Experts of a small language model: a softmax router.
Below are experts of layer 9 (counted from 0) of a mixture-of-experts language model. Rows are named router (the router's row for the expert), down (a neuron's output weights, with its number) and show model dimensions 192-223. Each number is 50 + 12 x the weight over its row's rms, rounded and kept within 0 to 99.
Before each expert's rows: a language model's description of what the expert responds to. This comes from a sample of Wikipedia text that the model never trained on.

# expert 19
What it handles: Foreign and Latin name parts. Pieces of place names, personal names and Latin species names, such as San, del, da, Cape, River, Pterodrom'a', -ieri endings.
router:46 70 51 62 37 56 29 22 71 53 33 40 40 41 67 56 34 31 31 65 40 63 32 31 40 51 31 50 52 58 42 52
down0:41 37 41 48 51 18 39 45 80 56 20 60 60 60 64 36 45 74 64 56 52 55 42 49 76 51 54 39 44 81 42 53
down1:63 35 71 55 67 52 67 65 57 48 60 54 61 29 52 34 42 43 61 40 57 36 60 75 55 59 62 48 48 49 54 50
down2:65 38 57 26 58 53 45 62 54 44 48 44 56 71 58 48 29 49 47 38 47 53 62 36 50 47 48 46 61 49 56 50
down3:53 44 48 33 57 42 79 57 49 41 37 33 54 32 39 65 64 76 56 38 43 48 37 79 22 60 65 56 36 47 43 58
down4:44 47 53 42 61 59 64 56 45 45 56 66 43 51 63 53 56 55 60 60 35 35 31 53 45 46 50 72 38 51 51 62
down5:44 31 57 65 37 47 36 39 65 42 45 51 48 40 43 33 64 48 54 48 39 61 47 46 42 56 54 29 47 46 48 71
down6:45 43 55 72 63 46 58 44 57 53 34 40 60 54 54 44 48 45 51 48 81 59 42 48 42 51 47 52 56 49 43 65
down7:67 48 46 62 42 51 42 58 36 70 53 58 62 49 59 62 41 34 62 43 69 51 67 59 54 41 63 64 56 49 42 41
down8:43 40 46 58 53 51 46 40 59 66 49 37 37 45 67 52 65 61 47 59 53 47 30 30 35 58 43 34 39 50 53 47
down9:55 58 53 61 43 56 42 75 47 65 71 60 40 42 39 65 67 52 67 33 44 45 53 54 49 37 57 50 23 54 29 48
down10:48 35 42 49 52 62 62 60 34 60 47 47 41 53 48 72 49 35 32 31 45 22 68 53 53 61 45 51 48 42 72 35
down11:54 60 60 56 64 62 66 48 31 45 78 58 50 63 41 52 50 64 46 45 45 57 49 44 48 36 57 47 35 84 39 79
down12:48 58 42 60 55 70 43 44 47 50 30 43 40 47 40 53 34 60 55 46 38 26 69 31 47 47 40 65 42 43 43 47
down13:52 49 55 38 13 36 46 47 39 58 46 41 42 59 78 38 49 56 37 21 50 54 43 60 34 61 42 38 48 29 43 42
down14:47 49 41 57 78 52 51 50 30 50 49 42 38 45 51 73 52 44 48 32 32 44 40 57 74 54 31 54 76 79 39 66
down15:57 51 62 56 43 63 41 42 38 47 47 44 62 75 63 40 38 49 34 53 68 47 66 60 42 52 50 75 55 64 21 60
down16:45 49 36 44 51 39 30 62 50 45 58 54 45 45 44 57 41 51 36 46 51 67 47 64 54 54 70 33 57 56 45 39
down17:36 49 50 38 50 35 73 71 46 49 57 69 43 57 44 54 67 39 53 47 35 53 45 40 57 72 49 59 30 40 58 54
down18:51 50 55 38 46 61 46 55 47 39 29 33 21 56 32 40 49 48 26 50 53 47 52 49 52 60 35 46 56 41 62 28
down19:37 32 66 35 59 67 39 52 63 66 43 41 67 50 41 49 63 64 51 27 54 70 52 36 55 71 64 44 26 45 53 54
down20:46 58 34 56 44 46 57 53 51 67 53 75 58 59 44 67 58 33 64 41 40 38 58 45 50 45 31 61 66 59 45 44
down21:54 54 61 51 67 50 42 60 53 65 50 35 58 52 40 71 44 62 58 58 32 41 40 79 44 65 44 44 47 61 47 62
down22:38 45 58 44 39 42 61 53 48 65 79 62 46 36 42 52 52 65 52 49 61 77 40 45 64 59 48 50 63 37 56 43
down23:55 33 56 64 51 49 35 52 56 72 60 56 49 59 48 79 33 55 72 56 39 43 57 52 61 49 58 49 43 33 40 32
down24:53 57 69 56 63 52 40 55 45 37 54 53 91 33 57 45 32 46 29 60 52 55 50 23 64 19 42 47 41 66 35 40
down25:44 64 32 47 64 53 52 58 45 37 34 34 26 65 46 40 41 49 75 42 47 51 50 71 68 53 49 31 49 54 42 29
down26:49 20 47 43 29 39 66 39 48 57 55 51 39 50 63 42 63 45 46 45 48 40 47 39 32 44 32 45 77 43 36 61
down27:42 60 34 37 54 45 55 29 19 61 40 32 46 40 37 47 49 47 41 40 78 46 33 44 36 47 63 52 45 41 46 69
down28:39 48 46 52 53 61 47 66 54 84 40 49 50 68 33 73 44 47 58 61 53 61 52 54 37 79 58 50 51 43 45 42
down29:34 35 50 51 59 50 38 52 44 53 65 52 51 43 52 58 55 68 52 51 54 33 59 47 45 33 52 67 45 39 58 38
down30:25 54 55 49 19 52 59 57 51 43 62 45 38 66 55 70 55 47 49 38 63 36 60 55 45 48 63 46 52 64 43 50
down31:47 43 68 59 39 52 54 53 64 50 41 55 69 54 42 54 54 57 69 63 52 40 37 62 57 37 73 56 32 51 48 68
down32:56 52 65 46 48 60 33 42 57 36 56 45 43 60 42 42 42 46 56 55 38 39 26 53 37 60 39 50 54 39 56 33
down33:48 50 61 53 48 33 55 40 29 48 47 47 54 43 59 60 71 42 32 52 47 64 62 48 35 71 39 46 60 31 48 44
down34:29 43 42 71 48 26 52 47 49 50 63 45 31 45 61 40 66 22 58 58 59 38 66 57 39 36 54 43 66 64 39 47
down35:54 64 68 74 20 54 40 37 58 51 62 77 29 60 56 54 57 42 46 56 59 67 43 26 31 50 51 66 48 49 63 45
down36:63 49 62 50 58 51 57 57 61 67 54 74 62 61 39 34 36 60 46 36 41 44 74 36 67 43 48 69 30 60 43 47
down37:51 57 52 61 54 50 47 37 39 70 42 55 50 43 68 49 59 66 48 53 52 65 49 30 36 49 46 56 53 30 57 40
down38:29 36 67 48 42 28 55 64 57 58 37 38 46 32 64 71 45 65 40 48 60 28 54 52 47 43 49 36 72 66 62 36
down39:45 40 58 39 45 45 27 38 35 53 39 56 84 74 53 36 62 64 50 61 60 75 67 34 61 62 51 65 64 47 36 62
down40:59 51 35 46 56 51 59 43 48 67 40 50 64 34 58 44 46 46 57 58 70 62 56 56 46 48 47 55 48 64 50 40
down41:51 49 39 51 61 62 28 55 57 59 33 54 75 54 55 49 31 47 46 49 37 48 75 58 48 63 42 44 20 29 42 37
down42:44 43 40 40 32 24 42 63 51 46 35 43 61 56 27 50 53 75 45 78 66 55 43 53 58 46 46 50 56 40 56 53
down43:63 56 58 55 64 56 66 49 47 46 53 63 25 30 59 50 44 26 48 50 40 41 57 56 36 75 50 59 39 69 30 58
down44:52 71 50 50 64 48 52 45 59 50 50 35 61 67 43 69 30 40 26 54 10 44 66 67 62 58 51 71 45 57 45 48
down45:38 65 42 35 66 52 52 62 31 39 46 48 47 63 51 59 42 55 48 37 36 29 45 58 42 11 67 39 45 53 46 32
down46:54 68 61 50 34 50 64 34 52 47 46 55 50 37 44 52 53 53 30 33 55 39 32 62 54 72 38 50 39 44 53 50
down47:56 47 62 43 50 42 67 62 39 44 50 62 64 66 23 43 40 64 59 28 62 50 78 70 58 62 49 53 66 62 50 45
down48:42 65 54 37 42 62 51 54 34 59 73 57 31 60 45 51 59 80 30 57 85 32 43 42 44 69 26 71 60 24 52 47
down49:49 57 67 63 52 67 50 75 56 55 46 51 70 61 35 53 68 41 60 62 54 51 54 61 46 32 53 61 55 57 42 24
down50:41 31 47 25 63 45 52 69 54 35 54 58 38 27 37 55 60 56 55 34 59 34 56 72 31 51 61 36 71 40 20 50
down51:46 51 29 74 38 45 39 40 71 51 44 66 52 60 51 56 41 37 58 76 44 59 42 31 43 18 62 36 40 46 53 59
down52:47 37 47 40 46 69 60 48 33 50 39 42 67 43 63 49 50 28 37 51 56 74 38 47 59 61 59 64 57 73 48 61
down53:45 69 44 51 49 45 58 75 53 54 62 44 49 52 43 59 60 40 48 47 57 63 49 39 49 32 49 53 71 42 29 58
down54:21 49 33 53 42 30 39 51 39 84 64 40 59 74 40 59 69 70 53 63 57 54 64 60 65 47 41 48 61 53 42 59
down55:54 59 72 64 33 50 34 37 52 51 40 58 52 17 50 73 36 68 55 51 65 50 52 59 48 62 50 77 54 42 46 46
down56:53 55 44 46 61 32 37 53 63 81 56 45 39 47 42 62 46 52 63 35 48 38 64 66 32 49 49 60 45 32 39 65
down57:58 53 39 61 53 43 61 49 54 46 65 59 30 42 49 29 51 49 58 59 25 24 34 47 47 69 49 43 44 67 76 54
down58:49 50 72 46 52 43 66 56 38 57 41 48 60 44 46 53 34 53 41 51 40 48 69 66 59 51 62 61 51 50 53 67
down59:30 47 76 51 61 34 60 57 58 57 40 47 47 38 32 54 65 37 48 53 51 57 53 60 40 53 36 65 42 59 36 55
down60:49 62 46 42 42 23 55 42 37 43 58 46 42 62 41 53 54 45 44 54 56 39 57 35 47 54 43 58 53 38 53 55
down61:51 29 46 66 55 62 38 44 50 55 61 61 31 64 47 46 38 41 61 33 27 58 25 30 54 59 52 44 54 41 65 41
down62:55 44 59 49 62 55 68 47 61 58 58 41 41 41 59 43 41 35 67 56 87 25 27 39 39 52 52 52 48 65 67 59
down63:19 45 41 41 47 33 42 67 49 44 32 60 33 67 44 47 67 36 58 55 41 40 63 50 56 61 42 37 53 78 57 46
down64:34 48 54 26 54 50 60 48 45 48 55 49 57 54 30 45 51 70 65 58 59 56 56 54 58 31 50 60 49 73 45 63
down65:51 37 54 44 31 45 32 52 67 31 65 38 72 49 49 37 46 55 45 49 64 46 49 65 65 40 41 48 60 48 52 48
down66:41 54 55 74 67 52 48 42 65 60 83 49 68 60 47 35 72 59 41 55 35 53 28 53 47 41 48 53 56 74 59 45

# expert 14
What it handles: Institution name heads. Final nouns of proper names of organizations and places, such as University, League, Army, School, Society, Church, County.
router:51 43 70 60 30 57 49 29 50 74 47 49 56 49 54 67 58 24 57 43 26 36 48 38 67 61 61 57 53 37 52 38
down0:44 45 54 69 61 41 58 53 65 50 53 45 58 71 66 37 37 36 53 39 50 50 34 42 49 48 42 40 75 65 47 50
down1:50 46 60 46 39 41 47 47 51 53 54 53 61 53 44 37 57 67 58 36 40 55 40 53 45 51 47 58 43 43 58 76
down2:43 53 57 47 42 37 43 90 33 28 51 26 63 75 25 56 60 48 61 49 35 53 58 39 49 51 39 44 56 42 48 58
down3:47 36 51 31 47 51 60 43 48 36 56 35 63 62 29 60 39 69 63 51 47 44 62 60 40 47 53 32 46 86 30 57
down4:59 56 34 42 47 39 53 55 61 48 60 54 47 64 46 26 48 47 56 66 77 40 68 43 35 37 50 43 37 36 42 29
down5:52 40 41 43 74 43 38 26 40 40 40 52 59 42 37 31 38 74 26 52 59 37 58 63 72 54 59 44 46 49 30 60
down6:46 55 35 46 53 43 53 46 52 48 42 52 35 36 22 63 64 53 48 37 45 56 43 51 53 48 48 59 66 58 29 50
down7:69 53 45 55 48 57 54 50 38 48 64 54 40 72 44 37 55 48 48 60 41 52 36 59 44 76 57 19 62 29 48 66
down8:62 62 42 42 57 61 66 58 44 29 51 56 69 20 32 50 51 36 42 45 39 54 74 56 66 33 42 43 60 55 65 45
down9:21 30 46 54 41 49 46 33 63 59 28 20 20 62 53 61 61 23 40 58 42 44 46 41 47 60 42 48 41 51 24 60
down10:60 56 57 25 40 37 44 66 58 44 47 43 70 37 54 34 41 62 45 56 35 35 58 54 65 72 46 74 49 43 63 47
down11:45 51 37 57 43 55 48 54 56 78 47 37 44 61 36 54 62 41 58 60 57 39 48 23 52 37 57 54 44 47 63 40
down12:64 65 71 34 47 36 34 56 56 33 51 48 42 55 46 52 43 65 40 60 43 51 59 45 35 40 61 43 41 56 53 47
down13:48 40 40 44 58 45 49 43 56 43 37 54 77 48 55 44 39 72 37 71 54 52 66 85 58 50 55 28 62 42 54 52
down14:60 43 64 60 57 73 34 44 34 24 51 39 48 26 66 44 66 65 63 46 35 60 32 57 38 42 33 34 28 41 43 39
down15:40 57 34 44 52 55 43 54 38 29 33 32 59 54 46 45 55 64 50 52 49 70 61 32 41 49 55 52 60 41 29 57
down16:37 55 41 56 58 32 65 36 66 55 41 30 36 41 61 32 54 64 48 39 51 45 48 34 54 50 39 55 46 63 47 64
down17:36 45 46 56 38 34 47 57 44 51 52 38 64 39 46 53 52 48 58 62 33 36 74 30 58 45 59 58 47 51 69 47
down18:54 61 43 66 28 47 56 34 55 56 51 38 20 45 59 69 61 46 41 47 50 50 26 57 50 55 54 51 63 35 54 53
down19:57 45 39 35 51 58 57 59 48 34 62 60 66 27 50 66 57 36 31 52 64 43 46 46 54 60 57 59 32 44 47 25
down20:47 39 40 44 70 53 43 52 49 44 66 69 57 58 42 58 46 46 43 24 36 51 18 54 66 63 55 36 52 46 42 59
down21:33 39 56 45 50 46 31 64 59 83 58 37 75 67 63 52 34 53 51 38 38 53 34 25 69 66 51 57 40 42 44 49
down22:21 52 67 56 52 48 47 49 44 44 65 78 41 42 54 75 39 24 47 46 26 76 61 62 73 61 58 57 53 28 59 32
down23:76 62 61 61 11 65 41 40 40 51 51 38 50 51 43 85 73 51 51 58 62 56 69 37 47 64 48 77 40 64 51 54
down24:66 69 72 53 49 70 53 39 46 68 63 60 59 41 56 56 43 40 42 43 25 37 61 50 52 62 26 53 38 69 65 49
down25:52 41 40 69 47 42 45 46 53 36 48 48 60 66 50 58 57 36 45 45 32 55 55 39 35 35 37 36 59 61 62 30
down26:68 40 52 38 56 67 42 61 31 65 54 70 63 51 31 52 46 51 58 39 25 53 37 48 49 66 59 28 52 51 70 55
down27:32 40 52 39 51 42 52 64 44 58 51 50 49 45 66 50 36 68 45 45 51 63 70 38 42 57 53 57 61 51 17 39
down28:62 35 56 65 57 64 42 61 58 50 52 67 61 60 67 77 46 20 52 59 37 63 37 52 41 55 44 44 49 43 65 29
down29:46 61 56 49 36 63 46 37 38 74 57 49 54 49 65 28 41 45 51 38 45 58 50 21 43 48 32 50 53 56 52 26
down30:58 57 64 65 36 45 73 40 55 38 55 38 63 59 56 51 46 47 49 41 61 52 52 64 44 28 70 46 61 59 55 42
down31:38 44 49 38 44 61 52 64 36 56 50 51 53 63 64 56 46 41 50 44 55 52 65 53 64 52 64 48 54 37 47 45
down32:55 76 05 57 37 51 64 51 48 60 52 57 52 54 63 89 67 28 57 65 54 55 40 31 38 43 44 59 43 58 60 16
down33:50 42 67 55 64 49 70 43 21 59 32 39 58 37 50 34 56 36 50 50 68 55 19 64 68 48 52 40 54 39 58 42
down34:46 37 56 65 51 54 64 53 31 63 39 67 70 55 61 50 29 58 47 37 56 41 56 55 47 58 50 57 51 52 31 36
down35:50 49 50 35 30 52 31 59 49 47 57 45 81 52 34 60 38 46 47 32 45 39 52 32 77 70 45 41 49 37 57 33
down36:66 63 58 39 55 47 47 54 56 45 70 57 67 48 61 68 33 39 29 41 51 36 62 75 53 56 51 32 46 35 53 78
down37:51 56 31 72 72 37 63 51 32 48 58 38 51 54 39 48 45 69 48 74 50 43 75 66 55 21 65 55 69 29 45 52
down38:55 60 38 60 57 36 43 50 43 42 44 33 37 50 62 52 57 43 50 47 42 42 39 64 34 57 53 19 47 59 53 54
down39:55 53 59 58 44 40 45 84 62 43 53 64 36 27 62 43 36 52 41 58 39 51 55 31 58 59 24 71 54 38 72 23
down40:55 25 53 62 50 49 56 78 37 55 69 44 73 75 41 52 39 61 68 32 39 40 44 51 48 43 50 64 61 39 66 39
down41:40 38 43 43 34 48 37 32 44 44 52 47 60 59 58 58 49 53 43 58 38 54 41 70 48 45 62 40 57 46 62 62
down42:42 48 17 71 50 53 56 55 50 50 45 76 69 43 42 31 51 15 47 30 51 45 72 53 49 13 57 38 57 41 49 27
down43:40 33 67 59 46 43 42 52 49 71 50 52 29 46 68 59 46 51 72 50 69 65 52 60 53 53 36 57 26 50 47 66
down44:30 43 43 51 50 51 61 40 43 40 50 34 46 51 39 45 56 74 40 60 37 46 69 58 59 66 56 61 26 36 41 53
down45:46 46 51 60 58 45 35 50 51 49 60 47 48 35 43 33 43 51 84 49 40 42 37 56 66 56 57 51 31 51 46 67
down46:16 51 52 51 58 58 38 37 70 60 50 49 36 32 45 63 42 63 54 50 63 46 34 45 49 63 44 41 31 60 58 56
down47:62 59 56 47 45 56 53 48 42 50 50 45 53 62 39 70 44 61 51 42 85 75 67 46 50 46 35 77 35 45 42 53
down48:68 47 35 68 52 62 60 55 42 38 26 55 17 47 34 52 48 56 32 51 60 71 49 41 43 50 66 37 49 36 67 57
down49:35 61 40 23 57 50 62 47 38 62 56 34 30 26 48 35 40 68 67 62 55 62 57 24 46 51 46 27 38 58 38 61
down50:34 30 48 54 24 50 70 80 48 48 37 62 69 55 38 35 48 71 67 46 64 21 89 55 75 53 39 55 43 54 35 57
down51:51 36 42 57 59 51 47 47 71 51 92 73 47 55 52 48 50 35 45 60 60 49 59 48 65 60 62 64 44 56 59 40
down52:48 44 40 64 47 52 42 52 35 36 78 50 69 47 45 58 74 78 40 18 64 58 34 47 35 55 53 55 29 54 52 36
down53:52 56 49 41 60 58 38 60 42 57 51 59 60 57 55 58 58 75 69 53 68 64 45 58 49 53 31 43 55 50 37 47
down54:45 52 49 65 52 54 46 74 40 21 57 48 45 64 52 63 79 43 45 41 45 43 54 56 41 45 62 68 47 54 72 67
down55:60 53 36 82 42 31 23 76 49 71 52 31 63 54 31 38 40 45 63 40 50 59 47 56 55 45 37 38 56 57 57 56
down56:50 37 46 63 67 52 36 61 46 52 75 60 64 47 46 38 53 42 68 52 50 51 60 37 29 67 26 38 55 45 52 39
down57:57 43 39 61 54 54 79 86 53 43 46 68 34 49 48 40 53 70 48 60 68 36 69 37 61 32 52 54 64 26 41 54
down58:41 42 49 43 53 44 40 42 52 49 46 48 41 45 51 54 46 19 50 38 42 43 65 59 52 41 47 44 56 47 48 51
down59:70 49 47 42 62 31 63 19 54 26 60 44 49 31 33 59 50 50 48 49 48 45 43 62 59 51 49 61 50 36 61 70
down60:31 74 72 42 49 57 57 50 49 62 60 47 39 52 45 42 59 45 55 71 46 56 84 35 58 48 44 37 65 60 42 43
down61:63 46 32 44 57 58 26 36 64 35 35 60 50 58 56 52 76 22 43 43 65 38 47 36 36 43 35 41 47 61 49 32
down62:53 55 38 40 37 46 42 35 49 64 60 44 63 30 35 27 43 61 46 57 57 48 79 56 51 62 50 55 35 59 38 56
down63:61 48 38 67 50 33 55 32 24 63 30 59 51 38 40 24 39 47 65 36 66 39 44 28 51 37 48 42 70 44 26 66
down64:60 47 54 50 41 43 38 22 60 43 66 65 49 41 43 73 31 54 49 53 61 46 67 51 63 73 37 58 60 27 60 52
down65:65 66 43 57 31 63 59 49 38 47 63 44 46 59 54 51 46 57 61 52 46 67 23 37 44 27 39 49 56 46 52 57
down66:68 51 51 57 37 36 45 47 44 42 57 24 49 35 44 71 55 67 46 61 67 48 68 45 54 53 45 45 46 51 72 59

# expert 7
What it handles: Common word stems. Lowercase word starts and stems in running prose, often before suffixes or hyphens, such as water, high, self-, un-, cold(est), crumb(ling).
router:44 46 37 43 37 49 62 43 49 20 36 39 60 36 42 46 38 63 43 50 50 52 47 59 62 39 52 28 67 65 51 68
down0:55 41 70 26 61 47 53 50 45 32 48 55 43 52 42 45 52 46 32 61 39 47 67 54 49 32 55 57 57 82 50 45
down1:25 55 46 43 43 57 54 28 65 38 47 35 90 37 67 13 59 40 60 35 52 64 27 33 59 59 49 35 61 27 31 50
down2:71 34 68 37 43 39 64 71 62 34 63 44 44 49 68 70 55 42 36 64 36 60 51 43 60 54 59 61 69 57 39 69
down3:35 45 41 42 50 56 58 72 32 46 40 35 44 30 48 38 51 65 49 62 58 53 48 70 43 55 57 51 46 64 64 26
down4:47 25 51 49 36 51 47 38 62 45 41 22 71 57 45 34 39 31 42 55 42 49 45 46 46 48 59 53 46 38 37 58
down5:71 63 23 51 58 39 49 73 21 45 73 31 19 59 46 46 56 50 43 33 57 52 33 43 26 73 59 40 38 47 43 53
down6:51 45 48 61 23 46 58 45 47 66 51 72 45 63 42 60 43 34 52 39 32 49 67 59 65 47 51 57 59 38 48 47
down7:42 27 46 57 34 60 58 50 42 57 44 61 38 56 38 43 27 39 46 31 57 32 66 66 43 35 42 42 22 41 61 43
down8:61 53 48 41 47 31 60 30 61 34 58 62 60 42 74 74 76 66 45 52 53 42 35 52 76 50 49 58 52 57 40 49
down9:47 57 71 51 63 59 78 52 45 36 42 43 51 55 54 65 37 61 43 53 63 54 41 49 50 40 38 50 40 46 26 49
down10:45 15 57 20 43 49 41 48 73 63 51 46 31 43 37 57 33 56 37 38 67 57 48 74 46 52 57 57 48 42 42 36
down11:54 64 70 66 41 62 64 46 53 56 24 48 29 51 34 40 26 49 46 49 71 64 53 43 38 71 57 17 37 41 33 47
down12:69 36 54 53 55 54 24 61 36 46 57 35 39 37 59 42 52 51 57 42 69 65 46 62 43 52 64 31 52 57 43 42
down13:40 54 81 66 21 43 49 66 60 59 50 52 67 57 48 44 31 59 53 49 52 37 64 41 43 50 65 60 64 55 43 36
down14:49 71 39 62 33 54 45 42 48 53 62 42 83 42 68 61 46 54 63 65 48 65 50 49 54 53 48 26 34 52 47 42
down15:35 53 48 47 43 53 72 21 64 47 55 34 40 22 55 46 37 56 43 83 55 71 67 18 53 40 53 59 51 69 27 42
down16:45 44 22 34 52 60 48 76 46 51 54 55 48 53 43 47 51 35 78 53 69 68 36 29 58 62 60 39 44 59 35 50
down17:44 45 54 34 36 68 58 43 60 43 42 57 49 52 56 53 36 61 63 25 60 45 47 53 43 57 42 42 48 19 65 58
down18:60 39 44 57 31 51 45 38 51 40 26 52 39 52 48 72 51 51 29 48 68 37 56 56 56 36 56 48 37 52 67 57
down19:50 46 48 19 49 49 29 56 48 51 41 42 53 58 32 60 75 41 60 56 46 28 56 49 66 49 45 56 35 46 50 26
down20:35 46 55 56 60 67 43 60 50 45 58 57 57 38 55 60 56 68 56 45 40 50 57 50 55 48 49 41 49 55 57 53
down21:40 58 48 68 62 26 48 60 38 55 71 57 65 39 37 46 61 16 26 44 44 53 48 64 31 45 47 46 45 51 52 62
down22:51 44 38 53 57 60 37 61 34 33 51 43 67 38 63 67 44 74 71 45 24 41 66 58 37 33 64 80 46 62 27 36
down23:57 61 48 45 66 46 52 35 57 54 53 77 38 28 63 64 69 42 44 62 59 50 39 31 59 60 43 40 35 64 35 74
down24:58 62 47 44 53 26 70 52 36 54 39 59 38 64 39 35 52 59 41 58 40 47 45 73 51 57 59 63 51 49 68 27
down25:39 64 37 74 62 39 49 46 44 36 46 66 06 60 46 62 36 51 57 60 36 28 43 59 50 63 54 57 59 64 60 75
down26:39 52 22 39 46 29 64 37 58 53 72 43 22 27 55 52 42 27 50 49 54 37 27 41 52 56 50 39 62 60 46 61
down27:36 51 51 52 58 43 33 46 52 46 49 23 59 73 39 53 37 52 64 41 38 62 53 64 41 30 44 28 55 68 57 28
down28:60 36 68 52 58 62 47 69 55 45 51 69 64 47 52 62 40 26 50 58 54 47 56 37 33 32 56 54 66 44 44 34
down29:47 41 61 58 64 52 77 45 57 44 38 36 62 50 44 33 29 41 54 52 31 52 43 44 56 51 62 20 62 60 38 69
down30:60 37 61 50 48 52 47 51 52 51 49 57 55 66 62 63 69 31 33 47 38 52 69 45 28 28 66 59 32 49 53 56
down31:56 58 81 26 49 37 37 46 69 35 56 38 53 65 57 35 74 45 62 57 57 51 56 49 77 59 62 53 67 57 62 66
down32:41 73 64 40 43 60 38 45 37 39 21 45 57 45 44 45 49 62 18 56 33 58 63 63 46 57 45 35 53 31 84 53
down33:34 54 29 50 49 39 60 66 39 23 69 42 55 51 47 56 54 43 52 81 56 43 47 53 59 51 48 62 45 46 50 70
down34:38 56 64 49 48 53 55 54 67 47 49 42 38 67 54 53 64 67 41 54 52 43 53 37 60 55 59 29 56 41 40 43
down35:44 54 49 52 50 29 57 56 59 46 73 58 60 50 41 52 56 61 72 40 58 50 56 76 39 27 49 55 49 60 49 62
down36:34 46 22 33 42 46 40 25 55 58 54 31 63 49 43 46 65 52 32 54 63 48 86 32 57 48 63 49 40 66 47 50
down37:70 56 49 61 56 50 67 49 77 35 31 20 65 43 59 75 74 42 47 46 50 53 62 48 30 53 59 41 50 58 72 45
down38:43 71 90 26 53 57 39 27 53 58 53 44 74 51 41 45 68 42 46 52 50 80 38 41 43 62 59 51 50 58 40 46
down39:41 49 54 43 61 75 28 46 47 36 26 45 70 68 52 58 61 53 65 49 58 44 51 61 59 59 56 60 33 44 29 44
down40:61 38 36 44 47 50 39 79 42 42 38 79 58 43 44 39 42 66 34 49 26 52 75 46 55 24 31 81 42 51 49 51
down41:56 40 52 51 53 29 43 47 37 67 70 48 50 61 39 36 47 27 60 59 61 35 58 76 77 58 71 74 48 29 49 59
down42:49 43 38 33 51 53 71 45 68 54 44 28 61 54 29 48 45 52 50 59 39 53 42 30 46 58 48 18 50 80 53 57
down43:48 76 46 49 52 62 53 34 43 37 70 53 39 48 53 30 45 49 47 58 59 45 46 53 50 63 46 48 62 64 58 43
down44:57 56 51 66 62 32 42 55 60 46 54 44 31 53 53 66 61 51 34 41 47 41 61 76 32 58 61 61 51 48 62 53
down45:38 45 44 57 54 33 54 66 71 33 32 66 82 45 66 48 40 46 52 64 40 68 49 55 30 42 56 65 46 59 71 53
down46:49 59 58 31 46 38 46 60 39 59 31 42 30 54 56 47 54 45 40 47 58 20 51 64 47 44 64 69 45 27 34 24
down47:66 35 64 23 67 57 44 48 55 55 36 41 39 49 43 51 77 64 38 59 39 59 48 53 60 61 43 52 41 31 47 60
down48:66 73 57 53 47 38 47 52 54 58 66 41 70 48 58 54 47 58 62 51 55 37 39 45 40 42 55 57 39 42 22 33
down49:44 32 38 66 39 65 62 67 39 33 62 35 57 41 58 37 34 27 44 38 64 42 59 36 50 49 50 66 49 63 39 61
down50:54 40 59 26 57 50 50 53 44 57 59 66 61 38 58 42 44 46 74 57 55 47 59 50 45 38 56 42 60 42 67 50
down51:54 49 67 33 55 38 35 09 55 40 37 61 62 41 49 64 35 67 43 62 43 64 63 52 78 46 46 61 50 38 54 73
down52:40 38 60 37 71 42 56 44 45 41 40 40 76 50 48 44 62 66 69 40 59 53 78 56 48 51 58 33 51 55 52 72
down53:38 54 54 43 33 19 52 52 44 61 53 56 68 31 54 65 51 43 53 50 59 82 69 17 56 39 62 66 59 59 38 50
down54:50 61 69 73 68 66 21 46 38 44 59 40 29 47 40 66 30 51 72 40 65 45 62 33 32 49 64 33 53 62 59 61
down55:66 46 64 46 72 53 47 75 39 39 48 31 71 54 65 51 63 52 46 39 45 37 62 55 65 50 47 29 32 60 60 37
down56:32 49 31 46 31 53 34 34 56 47 45 56 57 53 45 41 54 57 72 57 43 46 48 64 63 36 56 62 53 43 42 58
down57:43 72 64 29 57 50 47 48 48 39 67 38 45 54 07 47 48 35 46 46 43 43 44 34 60 42 38 42 44 54 63 38
down58:78 47 59 40 41 57 40 64 42 59 39 53 28 49 57 53 69 38 61 55 71 64 33 54 43 51 35 54 50 73 44 31
down59:57 41 65 52 67 34 61 30 37 40 60 47 64 45 53 42 31 55 37 36 48 48 67 47 44 47 42 48 62 51 70 49
down60:63 46 57 67 44 44 64 63 63 56 67 49 68 38 49 55 52 61 61 69 53 25 48 46 63 38 29 45 49 55 57 55
down61:51 49 41 61 54 64 56 65 52 46 65 79 42 29 40 36 48 47 38 41 59 59 54 48 55 76 37 47 23 48 64 47
down62:41 52 74 29 59 51 53 74 50 50 43 51 61 50 35 46 56 25 61 59 62 37 56 61 25 67 51 58 59 25 44 61
down63:47 45 72 39 37 38 20 36 69 47 47 45 51 59 30 44 66 42 59 46 52 55 27 67 54 64 41 52 59 58 32 49
down64:54 46 63 58 61 56 64 76 46 48 43 50 47 37 52 48 64 59 41 22 54 39 53 67 35 53 43 19 47 56 36 46
down65:34 43 50 41 43 45 42 14 53 52 49 56 52 48 60 62 67 56 37 48 56 40 44 57 61 52 38 65 64 30 61 35
down66:48 40 50 64 60 58 43 43 46 56 63 68 64 55 46 52 36 39 52 31 46 50 61 49 56 27 47 63 49 33 45 62